From a checkpoint of a small mixture-of-experts model trained on Wikipedia: 8.43M parameters.
Below are experts of layer 3 (counted from 0) of a mixture-of-experts language model. Rows are named router (the router's row for the expert), up (a neuron's input weights, with its number) and show model dimensions 0-63. Each number is 128 + 24 x the weight over its row's rms, rounded and kept within 0 to 255.
Before each expert's rows: "mostly gets" lists some tokens that are sent to it at least half of the time; "gets" lists some tokens that make up at least twice as much of what it gets as of all text. This comes from a sample of Wikipedia text that the model never trained on. Tokens count by the router's weight.

# expert 3
mostly gets: "–", "9", "1", "rd", "0", "2"
gets: "0", "1", "9", "2", "–", "8"
router [ 94 102 119 157 129 120 159 152 160 123  98 137 137 160 184 145 134 147 138 174  85  88 154 114 121 122  98 155 136 135  91 126 161 127  99 125  84 135  99 153 112  99 140  96 148 163 124 115 116 158 111 167 148 106 109 148  97 109 131 154 135 151 134 101]
up18 [144 121 128 132 129 104 120  91 115 147 162 123 152 153 103 140 118 113 159 147 111 107 116 110 156 141 143 168 110  86 145 114 151 139 116 131 146  99  92 159 117 111 112 139  98  78 141 121 114 124 127 108 139 119 156 144 114 169 140  95 181 142 176 110]

# expert 21
mostly gets: "ec", " —;", "%;", "|---|---|---|---|---|", "|---|---|---|---", "enc"
gets: " |", ";", "ec", " —", " an", " —;"
router [129 115 135 144 143 133 111 141 187 120 117 127 125 149 124 166 123 146 170 161  97 121 169 151 118 144 114  98 145 114  72 137 108 181  90 108 140  97 122 145 131 158  82 124 134 156 132 114  84 164 124 134 125 125 105 157 102  88 113 141 155 152 154 137]
up18 [152 104 123 169 159 123 149 109 174 104 123 165 115 114 118 181 123 137 130 113  61 143 120  79 112 135 122 151 115 126  76 118 154 115 137 127 131 111 112 118 144 108 125 141 109 165  94 197 102 112 112 113  91  98 119  95 112 110 132 155 135 157 157 113]

# expert 1
mostly gets: " Louis", " Carolina", "ella", "ennis", "burg", " Street"
gets: " a", "y", "a", "ia", "ie", "is"
router [ 78 122 101 111 145 114 116 172 151 103 102 129 150 134 148 154 116 177 162 184 138 113 124 127 133 127  61 158 100 124  79 140 113 137 118  92 140 115 112 151 113  87 136  88 169 151 135 131 139 124 131 133 126  73  81 170 100 145 102 148 137 133 176 140]
up0 [101 124  98 129 128 135 138 157 137 148 118 114 104 113 146 136 144 153 134 156 118 137 127  92 134 138 131  71 115 122 102 128 121 137  86 131 169 133 157 177 130 121 146 125 131 120 163 147 115 166 144 156 121 123 122 125 129 120 124 173 134 140 137 127]

# expert 34
mostly gets: " s", " t", " b", " h", " f", " al"
gets: "-", " s", " T", " t", " h", " m"
router [ 90  86  99 158 151 142 135 145 167 119  53 145 129 160 141 135 143 134 157 157 132  85 160 148 105 122 118 121 134 114 115 108 128 135 119 143  89 123  91 150 124 142  97 105 146 127 136 102  70 132  83 186 145  67 107 158 108 121 100 169 114 141 121  97]
up33 [122 109 107 133 121 148 164 124 163 106  84  91 129 145 153 132 181 143 139 114 115 123 161  79  99 125  97 165 152 109 104 106 123 148 105  82 157 150 104 129 135 142  93 101 127  71 133 138 123 157 136 129 155 141 112 116 126 140 133 154 140 116 126 132]

# expert 12
mostly gets: " and", " also", " not", " but", " or", " then"
gets: " and", ",", ":", " to", " or", ";"
router [112 131 128 147 134 129 155 171 142 129 125 140 124 141 153 164  86 154 155 190 122 124 145 139  96 111 132 133 138 155  95 114 156 154  94  67 121 126  89 141 121 140 102 120 150 114 127 121  94 161 120 161 152 100  92 150 101 101 128 126 187 148 160 112]
up0 [157 149  89 157 115 103 109 127 146 143 118 121 142 126 175 160 144  90 113 165 112 170 167 116 144  99  97 133 145 187 153 107 119 147 156 132 105 122 112 127 119 145 133 135 126 108 109 150  88 142 127 181 128 140  96 113 116  78 110 143 151 169 121 103]

# expert 35
mostly gets: " century", "″", " million", "%", " Votes", " sq"
gets: "0", "2", "5", "7", "6", "8"
router [111  98 133 140 145 143 135 134 190 127  99 127 124 145 149 148  92 142 142 159  61 104 150 108 111  98 116 143 147 119  65 144 100 160 109 121 142 112 118 141 117 107 130  95 135 148 135 133 119 181 121 147 134 110 102 141  89 134 136 132 127 138 124 111]
up0 [114 107  93 117  74 160 131  99 108  85 164 101 154  92 104 137 137 125 127 159 114 165 125 130 106  89 109  70 127 101 135 133 138  97 121 103  88 107 138 131 127 119 112  98 152 117 120 139 106 140 130 129 116 102 111 130 162 139 108 158 127 109 116 150]

# expert 45
mostly gets: ").", " –", " ===", ".\"", "\".", " -"
gets: ".", ";", "\n", " ", " as", " –"
router [126 109 137 128 134 127 164 153 151 107 120 129 136 159 133 178 111 154 150 141  95 122 131 124 108 105 115 123 154 148  97 136 114 167 101 123 130  99  81 151 143 128  82 114 169 163 145 114  98 148 115 170 143  86 109 125 119  94 127 113 149 139 150 129]
up0 [106 151 148 189 137 105 142 130 130 103 130 140  92 131 130 140  86 136 136 136 110 135 122  98 141 143 133 139 109 117 170 146  85 123  59 107 115 173  95 103 150 130 124 115 149 147 125 148 117 118 173 168 116 139 103 161 137  98 105 160 141 156 162 115]

# expert 37
mostly gets: " |", " August", " v", "av", " El", " Ol"
gets: " |", "|", ";", ")", " V", "u"
router [ 98  82 127 142 149 122 141 145 162  98  99 123 126 188 123 146  96 177 148 179 113 111 128 142  98 114 131 138 165 108  90 119 127 133 118 108 131 115 113 156 109 117  71 131 128 155 138 101 122 195 100 131 155 100 106 146  71  97 135 136 171 133 177 133]
up51 [111 158 126 157 160 140 190 121 162  54 108 133 143 166 118 152 133 107 143 144 125 155 133 167 133  87 114 106 104 104 124 111 174 122 102 131  96 129 136 135 133  77  83 109 101 146 149 114 128 131 100 106  72 132 160  93 122 132 105 142 147 121 110 122]

# expert 29
mostly gets: " B", " H", " R", " P", " T", " b"
gets: " B", " P", " F", " N", " H", " R"
router [125  71 110 174 156 177 128 163 180 108  90 162 139 157 132 145  85 159 129 128 116  74 165 141  95 137  96 174 160 118 119 131 110 127 143 110 119 108  97 124 129 139 113  95 146 148 118 106 126 144 105 184 139  97 114 186 104 116 112 143 112 140 176 126]
up0 [160 149 170 126 151 138 137 155 132 127 149  96 154 145 148 128 119 151 131 143 145 167 150 156 145 138 127 135 151 122  98 134 128 125  90  87 144 134 118  98 141 152 128 129 147 141 111 124  87  90 129 177 128 137 105 172 118 145 103 101 136 147 147 139]

# expert 28
mostly gets: " States", " century", " England", " France", " year", " Canada"
gets: "4", "7", "3", "0", "s", "6"
router [102 114 100 114 149 124 142 130 142 112 112 145 156 134 132 140 103 169 140 161  62 111 156 121  94 107 106 149 136 136 100 188  97 189 102 127 138 126 139 167 143 117 103 118 148 152 135 131 110 148 132 141 125  99  80 128 111 105 152 107 130 125 149 125]
up0 [150 161 173 108 122 134 158 157 122 132 101 137 147 159 129 116 172 107 142 123 128 116 115 142 128 116 142 124 145 106 115 160 157 152 136  99 115 108 136 155 148 150 111 121  84 125 152 113 147 163  91 151 115 111 135 119 156 114 149  77 115 146 149  87]

# expert 41
mostly gets: " its", "pt", " Miss", " pre", " Cl", " Just"
gets: "s", "ic", "m", "p", "/", "in"
router [ 90 121  79 145 127 142 135 151 122 113  99 129 151 137 157 150 121 129 174 152 108  96 145 152 105 115 117 100 149 135 122 130 133 153  75 125 129  90  95 123 107 118  98 129 122 155 117  96 116 174 101 136 152 109 134 133  70  73 129 140 122 143 116 141]
up0 [140 128 122 153 104 150 121 143 147 107  95 115 120 121 143 141 120 123 157 153 128 132 114 129  91 128 153  99  92 155 111 137 126 154  93 121 107 145 113 110 107 127 141 113 133 154  72 131 100 111 131 141 114 116 117  96 100 105  35 111 121 132 123 110]

# expert 26
mostly gets: " the", " his", " her", " an", " a", " their"
gets: " the", " a", " of", " his", " The", " an"
router [105 127 106 130 159 138 129 129 164  86 109 146 138 151 158 163 116 162 149 140 120 102 112 116 100  85 109 157 143 154 113 130 130 118  94 118  95  87 119 151 111  94 121 130 155 150 144 110 107 132 104 130 127  84  78 177 103 128 109 135 137 181 117  94]
up0 [111 158 134 120  72 164 169 145 103 110 132 108  89 163 100 137 116 101  63 101 127  95 165 129 164 156 135  96 111 161 146 159 118 125 104 114 172 164 109 122 119 137 116 146 165 104 179 120 112 103 149 127 134 147 134 105 127 176 164 142 143 122 144 134]

# expert 10
mostly gets: " named", " election", "|---|---|---|---|---|", " appointed", "%)", "|---|---|---|---|---|---|"
gets: ")", " |", "-", "),", " information", " election"
router [108  81 109 129 176 140 176 131 170  78 138 136 108 178 142 133  87 154 138 164  95 128 147 134  96 142 114 159 140 113  88 154 125 175 116 122 101 111 137 171 141 137 125 120 138 143 120 107 141 153 136 148 106  94  97 137 125 126 132 152 152 133 178  99]
up0 [130 135 143 133 107 155 105 162 169 137 137 105 132 154 139 145  88 136 109  75 156 111 138 134 132 141 150 117 108  89  82 183 188 157 173 119 155 114  97 135 117 106 130 128 150 126 167 127  92 153 109 140 134 143 138 102 178 131  93 115 118 128  69  67]

# expert 44
mostly gets: " d", " t", " g", " inter", "c", " int"
gets: " (", "c", " ", "g", " D", " d"
router [ 72  88 109 143 121 156 158 136 134 127  72 124 119 166 136 138 135 138 130 162  95 102 168 132 114 124 129  97 105 138  88 130 124 128 101 119  98 120 117 133 103 127  98  81 142 167 108  80  91 135  91 151 150 135 130 166 119 133 129 158 161 157 139  90]
up0 [ 63 128 126 130 143 167 129 133  92 127 101 129  93 121 118 154 143 130 130 160 130 146 101 127  88 145 106 130  99 153 104 130 112 127 143 100 124 176 157 115 112 133 139  89 144  99 116  92 108 122 126 105 114  81 155 170 118 109 107 146 175 109 126 118]

# expert 46
mostly gets: " =", " United", " par", " Van", " #", "qu"
gets: " ", " =", "en", "ant", " United", "qu"
router [140 120 134 184 133 159 114 162 164 112 127 139 116 153 137 194 136 131 158 148  87 113 178 136 129 143  98 126 159 157 106 134 117 150  96 138 129 148 112 143  98 103 106 128 138 164 142  85 121 152 106 156 143  93  93 124  99 105 126 137 124 160 123 123]
up0 [125 139 104 150 129 142  80 160 138 150 154 156 141 125 139 138  97 148 125 157  99  87 102 135 127 129 127 122 111 171 115 136 143 140  89 152 164 136 123 124 135 136 146 136 139 111 169 115 125 179 121 158 179 105 168 150 108 129 109 156 112 153 158 123]

# expert 32
mostly gets: " the", " The", " their", "The", " its", " his"
gets: " the", " The", "'", "s", "The", " his"
router [103 127  75 139 157 144 114 147 156  94 115 157 159 161 139 178  97 182 153 144 104 108 126 110 112 125 123 135 143 165 105 121 138 125  77 124 143 127 107 170 108 120 130 127 161 168 140 115 125 128 122 132 117  96  90 159 101  88 142 150 145 150 105  89]
up32 [127 108 104 150 123 104 144 146 182 146 145 138 128 148 158 122 102 106 112 132 112 165 147 141 130 159  97 131 133 134 165 107  98 107 130 112 156 114  91 103 125 119 141 139 148 111 175 195 153 131 143 152 124 136  77 149  53  95 119 111 123 113 100 139]

# expert 13
mostly gets: " is", " was", " were", " are", " has", " had"
gets: " a", " was", " is", " as", " with", " the"
router [113 131 133 126 159 152 139 185 167 126 124 151 127 162 153 154 120 149 148 154 110 115 152 130 117 106 113 111 142 129 140 150 115 158  87 108 142 100 110 130  98 116 101  97 192 134  74 127 109 169  91 158 133 113 100 140  84 131 125 113 139 136 135 122]
up0 [103 135 150 121 125 140 121 148 183 125 160 172 142 144 118 134  91 132 132  91 104  66 178 109 120 130 153 132 135 111 163 145 155 153 118 119 141 122  87 164  65 120 128 114 152 119 148 126 144 142 125 128  82 137 127 111 132 171 127  88 153 149 132  83]

# expert 8
mostly gets: "aj", "ini", "ani", "ha", "ara", "erbai"
gets: "i", "a", "ar", "u", "an", "o"
router [129 107 107 155 136 132 103 162 125 112  87 130 153 141 127 178 125 201 129 138 121 100 187 137 131 115  98 139 133 126 114 126 143 140 110  96 145 121 125 145 124 137 102 129 148 161 119 117 106 149  96 159 125 130 105 151 132 125 134 124 165 164 169 105]
up0 [ 92  99 153  83 102 151 103 160 104 131 119 168 119 138 122 186 146 158 137 146 155  97 117 149 177 131 134 130 103 123 122 119 109 150 153 127 134 158 120 109 120 128 141 123 134 120  91  88 162 128 123 140 127 105  79 109 132  74 101 143 150 137 125 138]

# expert 25
mostly gets: " ", " $", "  ", "1", "2", " Apps"
gets: " ", "1", "2", " $", "  ", " £"
router [108 113 130 152 140 138 154 132 162 119  90 140 126 177 183 168 149 160 131 145  80 113 150 137 126 133  92 119 155 143 118 153 148 160  99  95 104 106 114 178  76 132 114 116 156 156 137 118 128 151  78 163 158 120 104 138  95 106 127 148 157 143 127 103]
up0 [105 146 102 131 160 152 178 160 166  74 113 130 127 128  95 105 114 116 128 132  90 143 129 121 124 121 172 133 162 108 124 133 128 136 138 136 149 101 135 135 100 173 102 104 141 103 118 122  90 112 136 120 161 140 111 110 127 162 161 132 150 182 124  85]